Below are experts of layer 7 (counted from 0) of a mixture-of-experts language model. Rows are named router (the router's row for the expert), gate (a neuron's input weights, with its number), up (a neuron's input weights, with its number) and show model dimensions 96-191. Each number is 128 + 32 x the weight over its row's rms, rounded and kept within 0 to 255. Numbers have three digits each.
Before each expert's rows: a language model's description of what the expert responds to. This comes from a sample of Wikipedia text that the model never trained on.

# expert 0
Table cell separators. Pipe separators and dashes between numeric cells in sports, election and discography tables, plus "No." and "=" in abbreviation keys.
router:153126165123134186191113145112078157157186125124124154128101138120160104163158121114137149128109136110138122112109102076100144166199121154157140072132140111169145109179088185161172227033088096118168116129107145125100131106109157089138094177126052170144175130079095142090126155198101134100
gate0:113154100067172165157136145142086088121101107117091080136099150113079163141096120178106227114147053129091164131156142171128097101147089099120132113082132166060124114114146145137141133130154099136165100107177164107157116102148142095154157125144105115146097152198117113121143161075161092089
up0:154070144171159145105159148097102128160128142158114188120147139118112134058107088136189063127113177107083165130172103103102182151170109178187160155104155062158180182150122123115150102160138136138118154107069093084035180067135133172133114144088117163091169133089094188114127071130132108165
gate1:101084135164186130154207063175155129078199124136130106122079104159110139143199124121152168148111125139163112087093136137143154102084175153099151126114102143110106150148112129204148134134165123132192145127120150109162151156149121154091148153151081095088151121124111137020118109156123106186
up1:089140134086140063132095171158142160135110173177145116122124118083171123154171155138164097118178122187177103068139126171148108118152116136154098144187130105160115136077078196090127084146119176116098143141135113067156099141174106092154116082157145093153104160158148127139117148103127178084
gate2:065141144128156127119175194136121130114148150143153065116099118150127112149113146144126122100140123073120130146128104176103132163126138146135108129068196121117159144092065148144109140166115144110145118089149116154108091142106161146135131113091144157136089138145124132117123159114119053147
up2:146094104103111125085110072107148115141131169105147133132150154078173126099173129132151131160119192153138119058123183097161172135108159116123121131113136137087133145149153154142116111141125109081133146158105129110136100155165111097148132097247084167147169110137103098212130129096136162111

# expert 38
Colons in infobox fields. Colons, semicolons and dashes after field labels in lists and infoboxes, e.g. Order:, Fate:, plus linking words like was, as, including.
router:103151135153143134148111147091056138117116122114108168098101158100118081133150146155174117106053147114142115064150138077069208148145106162152193115139119127159164149145076071153116187111120102135125116084116163169137174135085180166141159117095059142124116096076124117144115106110100129125
gate0:155216198156127119133178145114117124120167120083193151152152194090134101139104098107141125134103149125104148199088146159092148122109102152172152169114153073121174164115140142130144175146102147100108107095202127122147177151099171135093123163169134139141131119102111118138152139128142138081
up0:162188148080072164171171167123166168102140156124180096176133196161068063139122128117129183132120124107102144150114145159126163125181068092168158138134162117075244150121082114100071141087114157129113078155136132151137127112123158133071147099158168123146089172105116098112168156105163149110
gate1:124148143123094146137131085107092155173139060087156156108129175136128037104120127138067130178093114138133148106150152103100144142152162131099139166118062121089139110160115109126110125145100107119082142148131074132114145108069135106184153121112153095115201117101160128156124082102153150148
up1:153156072186067100064124148111148135150134139164122082105129152175051105111128151120127119082169138150088152197170105119156096163132135118142104122082090138152157158133140162121162165081122157139134117141102165141145145171160210117154080108134184085173157069162110162102104150133128079177
gate2:138141131120146156162082170102134174167123162138125132106149109109142124160157125116082180096148126111120140201141109130094137178187119220211115106149074113150099192110159125126129139125152112101130161137130135122091120098110135122156062134103081122132069110086150096116139133221110115096
up2:127122138166130197093158147148109147144147116133120206138096131135067124094175092116190062134118118142156090092152149124125135078150103126112104188223158127137145135176055156075147143125158145127139115116105141099114182109138098111065073121118182143131182200174058135127116092117156121140

# expert 10
Mid-word word pieces. Word pieces inside longer words, often after a stem, as in Brit-t-any, emanc-ip-ation, prot, plus hyphens; often in political text.
router:127144121123165128167081142158104177165186169120075138090131084112158126102101122141142144078136139131067106166107113092046183133197168132115142131128113131149137133140099110134164154072102097152075116104087150140103166089143163035108102119108110134141103147103151119125189121147126101059
gate0:165152143098165129089056108150154126131132170147115120104120088167166117111124114167144160148149129088108128131172112102091119222132145147118102177091124128106125158123171089095133154055128082149167148192101104125116136128143136142121110104103211151103161136155190102098139115140167124083
up0:131143130135182169161122102147115106107152171120119164210158163151119149114056116128136152079127120119197164078157095142140131144109150157138190164109157117139140147171156113120124148084156109084147121106053069146144175103130153167161110080149182171145116088116102168084077132175123112054
gate1:125188151107115140164065085093123174120163121180000156167154097131125147144087069103126090100140139131151153071110073096089135118146150209178131098154151186134134120100128138113133187167127051150059138156178134136100169154169133200158091126139073198189121155131158090101053113126140148110
up1:119085123149175093079171171194173108161087087107166142111098134116181076108143158122113201158157133125143118152136221156142159176124060083106093122118138054125080122181127076144119060075150154146166146077115157150125078077084079086132169138112157057036122108126094163120166152150146100173
gate2:161147097063140179129148099147118102126159042128119177145098101093121131103106137129151162153146071095122091114106138092115113201135139147101085125175115159085095141139133095117148055148131112151120105129195147116132107073176028121160173143136096155134111094087155153118078180125136113174
up2:125109114176143146130140109098085125174135146151105162078155118126087070119144098118155126092088120052133178073136075131091103155115129180135156082094197109150155106134139212127119182164166143152095135152084103120106155124121122216094093166088088223114118098096107114141157156234134128110

# expert 4
US state and district names. US state and county names and political-party words, plus other name fragments after a comma, such as Ohio, Washington, Republican.
router:135167126096185175181137149121053164126077109188070129073132155094124135094119167101134140087085180108045104119115148144090195125127128146168133142139094115157160112177111118169157216023119171109155112115108131111046104116103149130158127142100113134138136197122130134126115108113072140158
gate0:193148092144163132126155103105146086120087149166152129115136126090155117081122138155087141194170065166161146168106145083126106161149157093121100170161151179097102110120124092137114095157077222080174116185123163127177158146145093097149176076154150110139127107132096139114117131079111075102
up0:087175123070132093172123181121129200148138102128127116109118131167094186128122147092107155048113137138113130062112063170140115137117046112139127115153142077106084114117128135105170140178157124145110144065197147139122121129117112167096130127098097123163103150112102140162158150114158198098
gate1:145160090139059099082123150140019128107106076125125116124087135132140128117089160086162160136157107114118173169187113169132131107099156132183117141125124093098148150182108139094183088138090145148178178121173181082092179084135160084105111136094107075154155076096129064084095120145176129178
up1:113131142130150161171075108111221135187170113089080159085139204089149143151154095120093101144120146081161067057058112078101128162167143134103157106131154179075112125099121095173052132139186131121090090157118084193168114183171108094093120136203152171126144098147125190167173152173116116102
gate2:184107108125134063111156123144135132186183140107122115117137122089166154112150140157072155159156068077106135097107130112058178170141133127103166113183104131109124114103104101146100165098096160103162102137123066138159151207133072124137188138086111174184166106090110086128127101090048058123
up2:095110126120106097113155176163109127146132179153104101142117126096155167088217174143103154109159090062066112158091103152117195105095070103136139155123076180120146112135148067190119147127092127126167078127115089148144121169137092139116173104187091158156122182125096086131129121104106072157

# expert 33
Name-ending word pieces. Final pieces of compound proper names and institution nouns, such as -wood, -burg, -sky, -mouth, School, Railway, Parliament.
router:136202116129122145126054143164111098133155135109103140138150184145136083124159079127129130112122166106109107069125080106034175129156149155157150124151151162128178126206097090142106156081128162134140171102166122122081151096114166137143121156116105138184135167095074167155116118142108097100
gate3:079100121187151098109096150212186086135126190175122100142068104130194158100174101102104151079174086150126143125190115129107160135118179122119113111137117138142140153144149133126135141065102184138104149108165116109167095147118059133096147127139151087151115123135101142170092107046133060132
up3:134115133149122091191105197094144159074110135124140143150137173159120143079129136118103120129124140110189149101117095120119106102131141166085169109171098133154119203122103134133124166128113141129106096077157137183148135110100096180132121117119148120139139138171139158136114164115091172175
gate4:115142132108128135175145090141145104136172193092130133161163081172095073077134103137084096160151100100134160119121107156096151095103179126175094152129113127104177194136186114104055156153106093108148110137128176077147131138132169150110050105127159148142150170170188143109108156158127131171
up4:092138106154141101155108133156127167153062136131110147075127089173090113098139127136126135149156173129118128150168167132170122093099126130212150194071132132145116094135168083117125146135123092161132126158138121136161159076094077127106093123149134116158151093174148173137115125146152118163
gate5:109178108077149108115186171147172143127132172117116138102113136090110152147164135151141068105094102161090170150096145155130120100162090136126145168133137073104118162165152143197174107150114145101108126183160166121180122114122140131097102120117061139165092195121124141140147187141120134162
up5:105123137151139180210187086200143146098123159119173178122114130077115178176145149094115092160082142116139128096112147135109111115170168156090111109136050034147102117080069163137153120104154117118174142141112179125117101135159054138083140134126064090167140152108115094114164158146145096149

# expert 60
Technical verbs and suffixes. Function words and verb or adjective endings in technical and descriptive prose, such as used, using, -ability, -ible, omitted, angulated.
router:143154146177116140172098093132086125183102126052164161104143211088112141136115132105125099110071165106107138090114120144115156157155106135139161027143118152142186134156129093124122165116194121144176170088108092107078198141114131072109129166138151153115131151080098153134145046143108101124
gate0:177099160136105124135065060098102139184134188077138120110135141128157150107105137174113116150130124123129148094099128133138165152073091062133086121100160136135125096111166121165098096107169118086140144203097138053145179136115105109137149139165165149117200103131153149112120159127179131092
up0:124085157168149132113126127147163140139110128179121112122188144118125149144114114171088141094160176092150141106188024118143141177133080179142157120207084157098169099151169070186125145131179136148120143124108114174163096111191087147033067127140142099134146083106129151142126107187127144135
gate1:191091157152171136119169131047096108131113118153195127120141157125098115067130152162145161135169111142116095157054135179135132108122165132133106060119121011175129117108131107139116105136179096099171127071114101105142113143108088166109176158147144082093168156117128185103145137116075165119
up1:118152088117118097084198130122197094088111067153058138046127098133106125097131096124108107139146099172139123116154142102139137118139058151134066125083098113109081165134156061109182088133091098140115163124143118137162149135121123106138122140049127079084144183133109137101143157126166162130
gate2:202163113085092135131143110155116137160109111128117099120139084049132050134123111138107132140116120152101160146126102107107092174168086130155112152144114020160135129140112147174168097153122128103076080092113132141084109137177086143165125137094131151096113172096132145042148166110166107083
up2:208128158161114112169070100121154126126117194113180113119153068123118212107104151147120180117079076081111091105124126144145125162067118097128103102159144107113134209142180127145125122134125101105121111134083137120142162220142087113142141171175170154145114072140180085173172151147151129077

# expert 34
Table codes and leftovers. Country and position codes in sports tables (GER, BRA, QB), single capital letters, in and to, and line breaks ending table rows.
router:114140137176123199164065191120048170176117109117163140090124186091103094149211153133115150084127122118135082142119081142154154151180167126145113143097088123129161146138159128143149214127157087194127128091082160114063171119055150078156115133074101104105146134128112096126089088187090125128
gate0:152163052117134124118157122086143195097159106134072143141175098160095054148153093125150154103089149077121137119127107160116164083146133143167130127081125158163092137142143045151146137098210170110126157108103093141105134138058142107114065174139162146165148124089121166149088038114115115154
up0:102126095114130072094155049147108110107108066155136138132130179097087149058131130163111101092148141148139170100119112097099132114041107130181096088142129180088127153124131204096137141114062119086052094163157134062078137104139105177161102101157154114120182098179108138098173182212078176150
gate1:178150153094142124100086104091118138127076147124087129108172106082134095162121108155106135127142156173133141100104119133103129126100136135145146086096111157134141127168123142143140083142132127162205183133126169189083153132127096075116210114103151151092171159122184115148093116144138087174
up1:106144153136124182075123101101141117133171149136113181174105140094119137078157074097122198153118124138159102116064113117115180118106134131157117131120105164047120131082138111137142128106169131142255129168132120128105116103139101163122092151115161095164142085103124136143190085179071102156
gate2:157123073154135149111138069085027120175149132095106159043138123119123111096086133151150222068151143078111110107088165040102162122136180125135155090134094089122112161137125176105146141119139137158095054116154089079148137129104144126145136118100169115138186110114132190145161075159060124125
up2:173115111115130147150145106070068153110123113132113182081117156107141066116164153139137133115150103143110107144153147075095118157125118125095096121103130113080104175150123162074181168162142149094133054138120148042134114152119123172146125142090194129154150109153122144107072079120117126157

# expert 37
Articles in award lists. Articles the, a, an after prepositions, plus award phrasing such as Best Performance by a, Distinguished, Nominated, Legion of Merit with three.
router:104132161184092106179120185112111179151174148134086120124142144097155103150121118110132125133063137125095117120162097088127137222173097110149130095138098155165120118114124125147092178097171105186147143085150079152029131150120171145096071103079097119091148152051111182109120140187067122133
gate0:061122065101089142115216165093115143121122065127092043152122117101119127135109140172159120107133149125110151104197123145127116141134125097115156113121110095111143108127122113074124149171113196159156154134160079131136130185108038094084049056130097095068104148083093124094117156151152150096
up0:131107066080074157166098105063143124169105161120094128117085070124138118085129138211120115124159205133113087167164125132118110147157086045121104179180099129149122175098143138064119086109174127135133117138144109136138140151093154132196147079147148060102158091147108185139156129220124138108
gate1:053164121102107139142080113158114137140134176138084163103134149095053137173167184139141117073099155144181146124125114123112164158110110118170139129112112172158136119143148116143135106093134084136186129164107169117125116152199142086110137140117150109109193132109113199147137069095177142177
up1:169086112083181161130131119121178157093134096114170078156099112108209120114158063108154145163170074091091131087132114158098131103164156136095113143126118109110153114147093145118162133147114177094063146106149129116152192141073057179145164103164098142089149123142094089090172127165114087058
gate2:139126147163111153069166105137139098148115130161128125089105009138162113142144104139110085117124133099167133104153121151122096162061164138105170109110158153154134095131191193124130095155196105110164115160131108091162084151187096111113127129104116120145181094163118177155130147134129120092
up2:043163129133092143096167133107133108124059105092120085110108095157128151180107169126162124100089174140130121162178101152139134122091146132138168104183141135129143196111168214199127170117133132104155129147171100158108099130160100124087122068118135173141124135151124097178094149152140174106

# expert 30
Infobox structure tokens. Line breaks, bullets and field labels in infoboxes and lists, such as Time zone, UTC, Conservation status:, Years:, Died, plus "lived" in short-lived.
router:139173161111146130184104164217056144126125144119091154083122118087180157149158196101157182112111145120085143084142128158075142164178086151129119094114124133139155143108135075165125170136101122144160119131126120146073143060132128098082076150141132163159195156139146158111142134089085144102
gate0:109176113097133103186109175124130122190112104120137117087103085139129148128142153145125127116134108124160134101146044097113168104107214122095103117117117108153146106131109102122126098124126140090115108154156131119077134114096064134137113052138106154139212120122129108085108105139134154123
up0:202133161101117134138136091122132161100075155139129191159124153164073130080129081177085161124153151134152116108121168114116091093067047098115130135124121127109144138160116151082174157127118086126150168087129155081165170159152160146173124155103187059132120125176087175140185124084122132160
gate1:085122117099081149131136117092125080134125144085157100104108128185115110127115128131153153096108131113175141096114161125089129091101127210117110110140129078135141125136151149142114056141128131078093087102128182131132157154135122137170135087082123114126205145097141148150138138083185173113
up1:125184146108120119104098155105126156108102086105170109093123092183107128064123104160087118120081141099113116110193114076143133145124080173070065157114138072183114143090184153096138099128147108112128114069151226086144101146076136083147119074059155067146142095150102083192164152104167178132
gate2:145073110166093139129122128141153116080072153118144111202164127109142119166138172100122131137179122143147169155144183108108171098110104170145176112157153184133139115154151116095125096120187116112075107136166083095162109157139139119100126136141126095079086190125130122101154113109079095085
up2:134115180101148075117108109103140169149169137122143067192164154104117088161146104084123190127142094105141134151150164068142140104154135116054123108070105108173156127098122141157142082085120134122143079175134050097128104185143113150123152089097154114217143107142174187122136105066157075197

# expert 16
Participles after is/was. Past participles and descriptive verbs after was or is, such as built, located, known, plus markdown table separator rows.
router:164100173130162123157128095143123203126150213108141163131143150108153121184120156151133119135104150143064122167153095133080139209137128145105205104088140076154176093127139128170116077101150137143136106077096107084093163149070145070117105189112116129206159141138079166151135132115102134083
gate0:145134127142142174128153135143130099092042140144104083112101125126163155184097161121151140092169110091140134114164122112101112176126121075088117104061100106159115118140126153155154061144074164141141111157130112097106133159166119099101100156111126118116133178155104100103110147117142147100
up0:089108155129148072171061097077131173160058103192150119114127159122080170127112064093118075137121132132113096156143102163106134108105105113152116148189128147091105106140094147093161151134116117156077134111153112127104127108120153151148140115049089108107134150066159167162217150103093088098
gate1:114162209140153131154104158100078116180161096103150125155140156127209124099148154135071144104101148107121131121098183122132171140099153053129093153133137150075126127118066182149040141148104122136131157171152090117137171163146078117087092104123142168107155151087162107161152155064184122114
up1:096102219118153113109100119129101157183132104139123153164134148128194139119162119124096101112108127118151079145089156142130115099115171063132163166181180162105128066119119184194114124126129158138110068153154110122108109141154107123096158130163164158175128122072120118165136152099127093125
gate2:103143071154120171134199147134110166122107187155066108101140079119139162136091060123211067110172176156156098107092137158112104119160186080140118084103136102127127124135158118080201090128145100160129105130091112085139050119121131145149151161083153063186189170143141172116117095127146122104
up2:130176093122126094131143164150114135157130167133173161112116180119152117139115073166179081171144114124132121107093056092128088133123205159171194140110133130047155083133130144117139159150093146052126112136105111092180139132081139204110150141139121099154100081148135128150078148137065139116

# expert 2
Numbers in tables and ranges. Digits, signs, dashes and slashes inside numeric data such as year ranges, scores, stats and tables, e.g. 2012–13, .181/.325, -6.00.
router:093128107080131147158101127125071159150147132109127158115106180127086107194139125097171138095109174139137112136158126081148105124157124126130148109097136095123147120155102122157157195083101059094134157071096107148146156125144138116137091093128110167122168178080065177130154075163108111112
gate0:162106063134149123102176090086153103085100139141104155182147112204137131119122150178122130105130103117229102157130143111093134131024155101162161124160150109107102134146125118069103108127111117145077077126137158130086163163076105110137178136127090127137130121110198152178065091140093096098
up0:090140162133108154163147192081174128125149174104178105101129117107177136180102114158137161099168141092097159117126148102151163122148127168205091146127201167141109156128178141154110133096135153187114143112161152157166116167145127113138184107100104172152135150108072164148143108129109131058
gate1:144194155119083188155093180091131082214180063191035182099124130153147143136135162173130076145127128161096116110116152130104192113139127125170094141184115058107106183127098137120116138145085077114196134161076166051120132053104127153103160119096156093098103094027139144151197143111138117110
up1:114115110112084145155120181143135139141107137109110153172139136128131208124185153086137118165093087165119109129133098174113114173160132196123143115148133137199080103084072157190143106102103164085103112140150181100137117073103161129174150146110143139148145142110130152048140131112187095112
gate2:097122086137123162129113091169102102083167111079124098130111077115100164165150116081090106093146162101154136139097080094103120109137118057145131066141148156120166175083048141155142211053110077142172101105126156151164097124160138090109089112111100133127156196208138178176127146146140145106
up2:134141144129090119150150146097142152109175071129118144090144138112153085136057114171114163148119105127093077104113116137129121147152136164112076194156110124137121134151145159071116065202138176146097160173141088165068165107101114167117176109089118062191092088080115088139155126093142151138

# expert 47
Biography lead details. Biography openings and infobox data: decimal points in heights, birth dates, nationality codes like USA, AUS, and roles like politician, footballer.
router:160183153138112164139117093116070157091149140169010110124133124122136078141178132100185141068111192090141135117095091152000152142116114183163115181102167119168179119161077124123132176083156142136147094148064117155083160101190209170123082163076154092194085106048112200091159127181122156128
gate0:097157159192152135123104161145104134119150153151137142072152069162121149136119103151103148128112120096158143052136039156110144151138136119165104113098151165086135102119097142187121115117096151121162119181114150145089170159071136145115160116145145062107176192151128149109188110145111115131
up0:177108153134149089111138142142109124132142142160172129133093132064141140111120121090121135155074107106209166193116179117127108118173122188172145107090115123130088144163080099115102124119112085165117142103067121106163105097065091126103115192118105124170142152163154144121213135113160072112
gate1:135134096114113147074122152095079147086126166118065117102126124201137140149104092136150153102166168098114128124081094162108145084105084099091148069061111106195132090170110143133090076184203123171194116134130051081174143107154081155151099190167113095189088117069130171130136136139134139129
up1:127162161084134108131188178161168085180189116161215111172164084178086079118143172088152189112139128125122151140106133156140107162157181127198121141166115142138125129106147182076145123105079191159130085141124186138170140121141114083112133061093100053114132127136077080156130081123097188121
gate2:136107078065125167163070112110081141045126195107077144108124119148201190162112131150130120102121146145122136121095098103109114139074091120124093076109193124117097083152094117177107104117144143112151143081130102117111113103146194090124144159199097156148107072088160069155126106131098091092
up2:113211103113041084115154091153196138108138107121137150178127140092123134097082152115121106194103120103112096110131163143213096073115139103134119184139116128169142094071109129156151102095087131165126181122170142182122181151089118172158153118155202115127191146219107169196130130139142130173

# expert 29
Scientific word stems. Middle stems of technical, medical and chemical words before -ic or -ical endings, such as anat-om-ic, asym-met-ric, phys, psych.
router:130143108134129169142063172166089150157153182104145157135176151114113123097131167144121128095120145085136148100103101074086162148132093135150142112164141163187162116164068185127136179121159104132192138074126118155106130140147146064180085133111174150139096131066092163165142071143118138136
gate0:144123198130115095085179124130113165093157193166191169054097136144086110116136156160109116104145136114137165152129113110109185181163087135113137111138088099173127108159101100103115122148171033136147113047118179125138149121176160142125118133140167191126202214140151131121116112113127101180
up0:101099119124144129141129151120146117134114067061068089197173150087135150140143116100144141114112146100126095107124111127119082087088165103144139124067191127106100102049145140168136162122085172140136142160142053106087155126122114132071129076117073086165081080143099117068154153177122123060
gate1:096101075173169148125169119168115148090122134130109092162160145133124115153144149133152183139161119070057093145116145090102126161148126174149146122101137097132134148160130093093157131139116165110172125218181124116124081149178090140129114200128082071136125145083113160155158132124148057101
up1:141148084104108177177213120091056131084137169115106077160099116109131120132100117121107151091132085151152122118133107077131128113130090186119142080116101090135119135152120150094134164157047069142133110096150134085146098145140093169068120120146080144145112119167093148181058156163177114116
gate2:048140094188147155097105051190099150190088124117121137050138139141153103114142171116180144103168153180160134138139127079119080188180118135133116132157137155144133123151144105113079163099062086173104148151123165106166152127108123152156157033076134102108130112123056118105147047140179113110
up2:174108157079095089176211176083143114168167099192128099147124111176091093134118096133080116122114100123118161168094119173108174131075090099156108181139119100128119140104105147095108097118095142110094126148122103170076111081084152173133123172092094147135181133151153157096116157085140150127

# expert 6
History and antiquity. Word pieces and function words in texts on ancient, medieval and royal history and art, such as Visigoths, pontifical, BC, century.
router:166207155129136117163114132173111139108107125127095187118096132126111200117160143086148139150121143154084106081111150111096149121195106140155146102159159123150167148163111145080204167048164070137128127069103100113091157089180136129132091144092156137151132108085131122112137107130134131128
gate0:166162059124168102167125127109150116101165135124142151120108090151165171128159131167138137152113119159094153160078121147129108149102145121104071122123136124159061158165171150164131148184136129058110075141085144121149122133181172120117165129162091150082040102126178047204126151107113126137
up0:088128125113143114161170068153145119091092075160105163175077100105104088175110145146100065143118137142093122143187160144143112158097140176109129128069131119125118114132174151133144098115088117138126140153100172121135060107127140135166204113136113062141129021148132087106075140071168114107
gate1:118135136101139112128139098170145070128104123174109153205126159122146084073148159129155069144126133166091107135106159113135147101110140107144134157177123114137195062117171124138146146174134152132163136142149139125061129084113099150122105080103156153126107121150115144096166126164104191096
up1:144152076087076133113130107158148084106156095058109141156115122140153079115153147208145165122132168106083132111160137130128138130140119144093149109127179076133088108102057103146124148077127160102107111091136155195163185108146104149169142176126147033146165106127121126112155136136197136073
gate2:087165101100106119181149168186127139131121181100086132094082150110087137126173124110136141143183135088092148130083104128110165109153110104131129124180189090096106105137095124081119170097131128154089168091095137123127254185130146151103174132110136101136167098115086138160121138134098096099
up2:127155113106128094154171115205096128095123168124096159124090152103083143103137106125113116168139116110052165147099065170141166143129112098093113125124196096072155118144086157104157191105124124167108150127102112095124203199108149167089165128095142070135166105108117146156130146152129115135

# expert 51
Word "by" and name endings. The preposition by in passive phrases, plus middle and ending pieces of foreign surnames such as -os, -ys, -ez, -sky.
router:109132116135119186145107145173086180162131138108077135120084120076123032079151124155183089096084123101166148155100108092044171164159100126159180165103138132168118125131042134143116142094128125165097205132102146122054160068140113139137104127174155150095127186121107146108125130121130113066
gate0:137090149119086154096126162122133079115120066150088114062128117108166134069142105142144082144131170105098093123144171134084145108136083122185122146152082133078129147124135159174190171148110122112087176107181120114099153114120145147174154176136094107051147119088150106130115141122130180160
up0:121119124122130152163155125109165157153146116102094126122087138087119161098160142180080131155108116149169147099117151067122136116103094099123166175145078160176126090103097156163159137120177139093152114081095118137067166116114122112104098126155119116029163192145126138169129167122140178141
gate1:180164111101124204075146116108143106104118108064125096141114140144113128104157128156098102063114113073104107107119133100096174102121095137086124176130164097123089179095131130120129137101108085110084143142103164146110126086196139112160127137174143120108140138088169129128042149150153126118
up1:146194124141120105150097125130160137102106073159101131186216140111147100199101123132101138143153145063158160079145094062135142122108162152129142112099079052104169111168131111134113107158121107131099126161147091169167127160166085176137106151124155087141074096132108100110144108185122107109
gate2:073112136131135119134105180124122115069111128108121125131097115151199118170130157107091173112121106168166163129157105241150141116108112069087125145150158130118120143104106083080192116139152103126119145184163139138113137138114078109120178100138127139155150107135105118195093127143124110112
up2:117077098112147130132109163107126123072110150132101095102110088092182099125127100145114128101136101141210188089136113201135140173095102118073142155128105129130088169068124184072114129172159190183095146159156138080119124112120115140112162151160076117187138110193144076172065162137156109061

# expert 1
Commas and life-story verbs. Commas, mostly within sentences and lists, plus biography verbs after he/He such as spent, returned, began, became.
router:115195159168152192127115123148082125120139125132102113175142120140147121113128117107169148123176191171093172088099085145098191178173112157141184181109127175165140126149099110142137182129131065177133117122153124115066134045131158153134113073144117119117092130138117146127147073139108159109
gate3:085155122115118075121148127138072103154127147161128135166152090133100103085156127103152108159091148177118164138125128095106149089132154123124146144091156169117172100124137117171154091150052159152126141153160099098097108152167090183158125097091119111106140092123136121204145109125078136197
up3:098170138105105138109164146109182137107093073142122144150107112131134158136091096055131126155131161069151101136109097119115168050196130143144142112116116085152091092132115150157160069135043137114099159130092126132144134098133085141116094136042119152098094125124094133086172127188075131127
gate4:078165161154084111093138191120154147127114165031114046121149163137131089180095153116127126060101192077142123093076102142090132080090142098135130129142170154114130123122131082115098075151183182100075131119129135105154156083151141134192185124075238106126152097121155151136149145086128114067
up4:126078168086095106088164131132096112077131093132117125094113122088159126057183170130132127115128157140217131134197210127129120196097103161151149115084048135160109042142144107120101124130125107195152151131095149170078041184113170081095141128106118125158136129125162153114102096112156085189
gate5:088121078111195092146165128136170095051121207156142117129176140124110164124127100177094123147136119115122143119189099113142126103113153151129121075125155103093117186199123157136137163119166151170078151117170157156135196117167151111110125104123159152151105154125121140052088160061122079133
up5:178109170130066118127135140129087178152144073128134077113206156133175073094118187118193121119090115139111105114079187149134187174118119156142124179151114100107142111105097086100100123091085166108133143131124113092088064124141145098118077151143118140125160142129169098194148143179131163145

# expert 3
Sentence-final periods, capitals. Full stops ending sentences before a new line or The/He, plus capital letters starting names in lists, such as E, F, D, G.
router:160158132210155185143114132150123169128119113119128171150115157100101122136141145103137188142102184151142111084118127101000120142157048129142104126139100132123173133161050105144066185107106115119139181108109079120088196118147104135177111124083110169101183148130086147089159090154090125093
gate3:122153116119145099128107113153065119154105133100113133089207163140128143051188181084170195121111167096125115105142151124092154138167165099109093146085082175111109130149133066163152127062128145187127150127114093148079127090085116104160103120131157148129156164116159154160186180175088178114
up3:113117134151172149161096169099198150115077148148130110124104208096099132169132073151109079093131135129112168108120126151153094110125125184181183130131172138123179098114092166083136125141143119117094192090130161135169128112187094140134124109130119090141112111095113141059111107103138129172
gate4:125122121144159177163130175112130127159164171125138177140105137036131149119155100134072176209143156098138122115128143128119097132164127155130105144128054136133159139114145183120153143109103129114161079163113133118132095194150171118158156103173172124089163123151152137033119118146064137157
up4:125134190099117108108128119117075133145077108080095084157151118180167128109098105115196118066122146146129137108106136131131179138139123082153128152118198201162111097100119122134095101103171083185134129118186142119114119104137091147151099131094076117154117122137105147207197135092156152077
gate5:154101132108126099087112112088079073105164102109110079105105127129166158122078185128189157166121144100069171185176148101090148154117110136094123102151059079076161148160095107188114108136132141099106112127092109146098205173132092158055155077109102167132104141114212144134112137150143121082
up5:129140114141163096123112107159110077155122078130109142126104125180119093133162155151122080134121137171132100101082095138151135121158144082163124121154161135150017085116104133107148120145133109150141145151114142076193032104158124128066131140153137032165138064141071141151102126144134129140

# expert 9
Institution names, name pieces. Institutional nouns and acronyms after a capital or name start, such as University, Association, ISBN, with letters inside abbreviations like ZX, ESPN.
router:155126161119131226200091121144086151139160112172121090132155181131082090149208172094170147091121116104086120092080094126081084131147117166113169129172129167147174109185149099130064161134147142074149124111152149127066160078099155130158109108121143157085142155085091160129158071119119121120
gate0:146108127203185110134083123125135128115122119147167102151103137151138159100148183175127149094164112147162126130191124161112131091144116153120122076149112143193147160203087119174157088135126132114127112192149053095096172082201086144084169116080134176169115114121097160137181141108148119138
up0:054137088116098083087132186149141135121102195162122128110173144108142134134130148122139150118160110156136153128116134130086130148107142098116059077144123096171111158138076235079160129144118125126217110210142107105147143100107078121117133133136135078168190194174097155065110119103158135116
gate1:122102143147145147198070092166146122148164124149147126192189137169186208119157136094071121139136081107121165152138073128091123133111115138121114119107090089105086073123131159123097102149070141150084099185130133074138212164118163167139113099074132147079128084122180173128126105080137176160
up1:146136075151071124131148192124103109128095129141117102142082102156142153088156119105100124100097135146101053166136145132089127103167167140154108175155129111121120135141124133052097144111122183103078110150115198145160128114143136130101139155125175125090075171136099078084118150085102132199
gate2:121150141146123139144119146124158126124112106168104115141153119131132094104118106166119152138116147115145135124098131101125137139167107123071128092142115113169138089159101107160211124137098165165139139119115124189092109099109124080118141161153082108113163161114127114051075127153131168135
up2:189116123117142171133181148157096182038125148125130124108123180110132063179121125122167113071218174091149101117157110140104105131114195127099066109129153128101118207158089125078148151164183118111102120114112130094155132119160121123171157138129119088118131093169169163170103127110130099107

# expert 22
Coordinates and directions. Coordinate pieces (N, W, minute and second numbers), compass words like north and south, and area units like sq mi and km.
router:140163122103177144167043110105079148140114066143168151108099184123114139060122154153153129109111122138113115148113136081045136175149102172177128136101078173124187134139100094185091183056099125138134185125110081100152171137127106113150085111086138134204128149135120134144164118156126135143
gate0:131177109139130106209061073081088120124104169074134186122127090180123125062095165120126099104081129147146126141094142111157145146056191155115128161123136119150129125145089150155101147195168152093208137066130118079149156133106154066122125115087124154154052170130108115180100080094091102139
up0:131082117141097100183150144095136109119161191153149076110131166123177125142085067152154142086126107121100089128072080126104127131151124154111110151105140100154140166174131135144104181166155144096151146137041111095113109164147147125065149123115142139134143107126098117099120180106121146059
gate1:112112128179146098129191100107124128119143071158074161169103161117081161141128071153130082153085125156173085192156154112157131082118108203133115133140132123157142109161164141069115121135127129146123082093115103077149166146079086111192105182104087174175174106091111150137110106111094120130
up1:107128130145110127195163132208154098101158137131123188135124096135120100148108077123108110072091071092129089042117080065134095162152177073133165081132184136090108168174083125110157092142112107138118097084106130145107080090213112126130153133145164133072102070123099147107070139122208108137
gate2:099129164168150184143173093182137120095152142113112139145175135126179095175139106150123166128114131120125077094155124159125174117136095145113090173154124147123099146158117065131118135128195112210137143102167125137127162137133096099104079132131118132090135111138103115151163132093100075105
up2:149100187139146121088179107145117132085131160112139114111127110127173119149124080152117112163124150149081106097115149110120156117088072116135031171131098127183150136100113104136133129141174178149205165153154139107162136140132114129143097143103129089109102138149150094161137171065121111143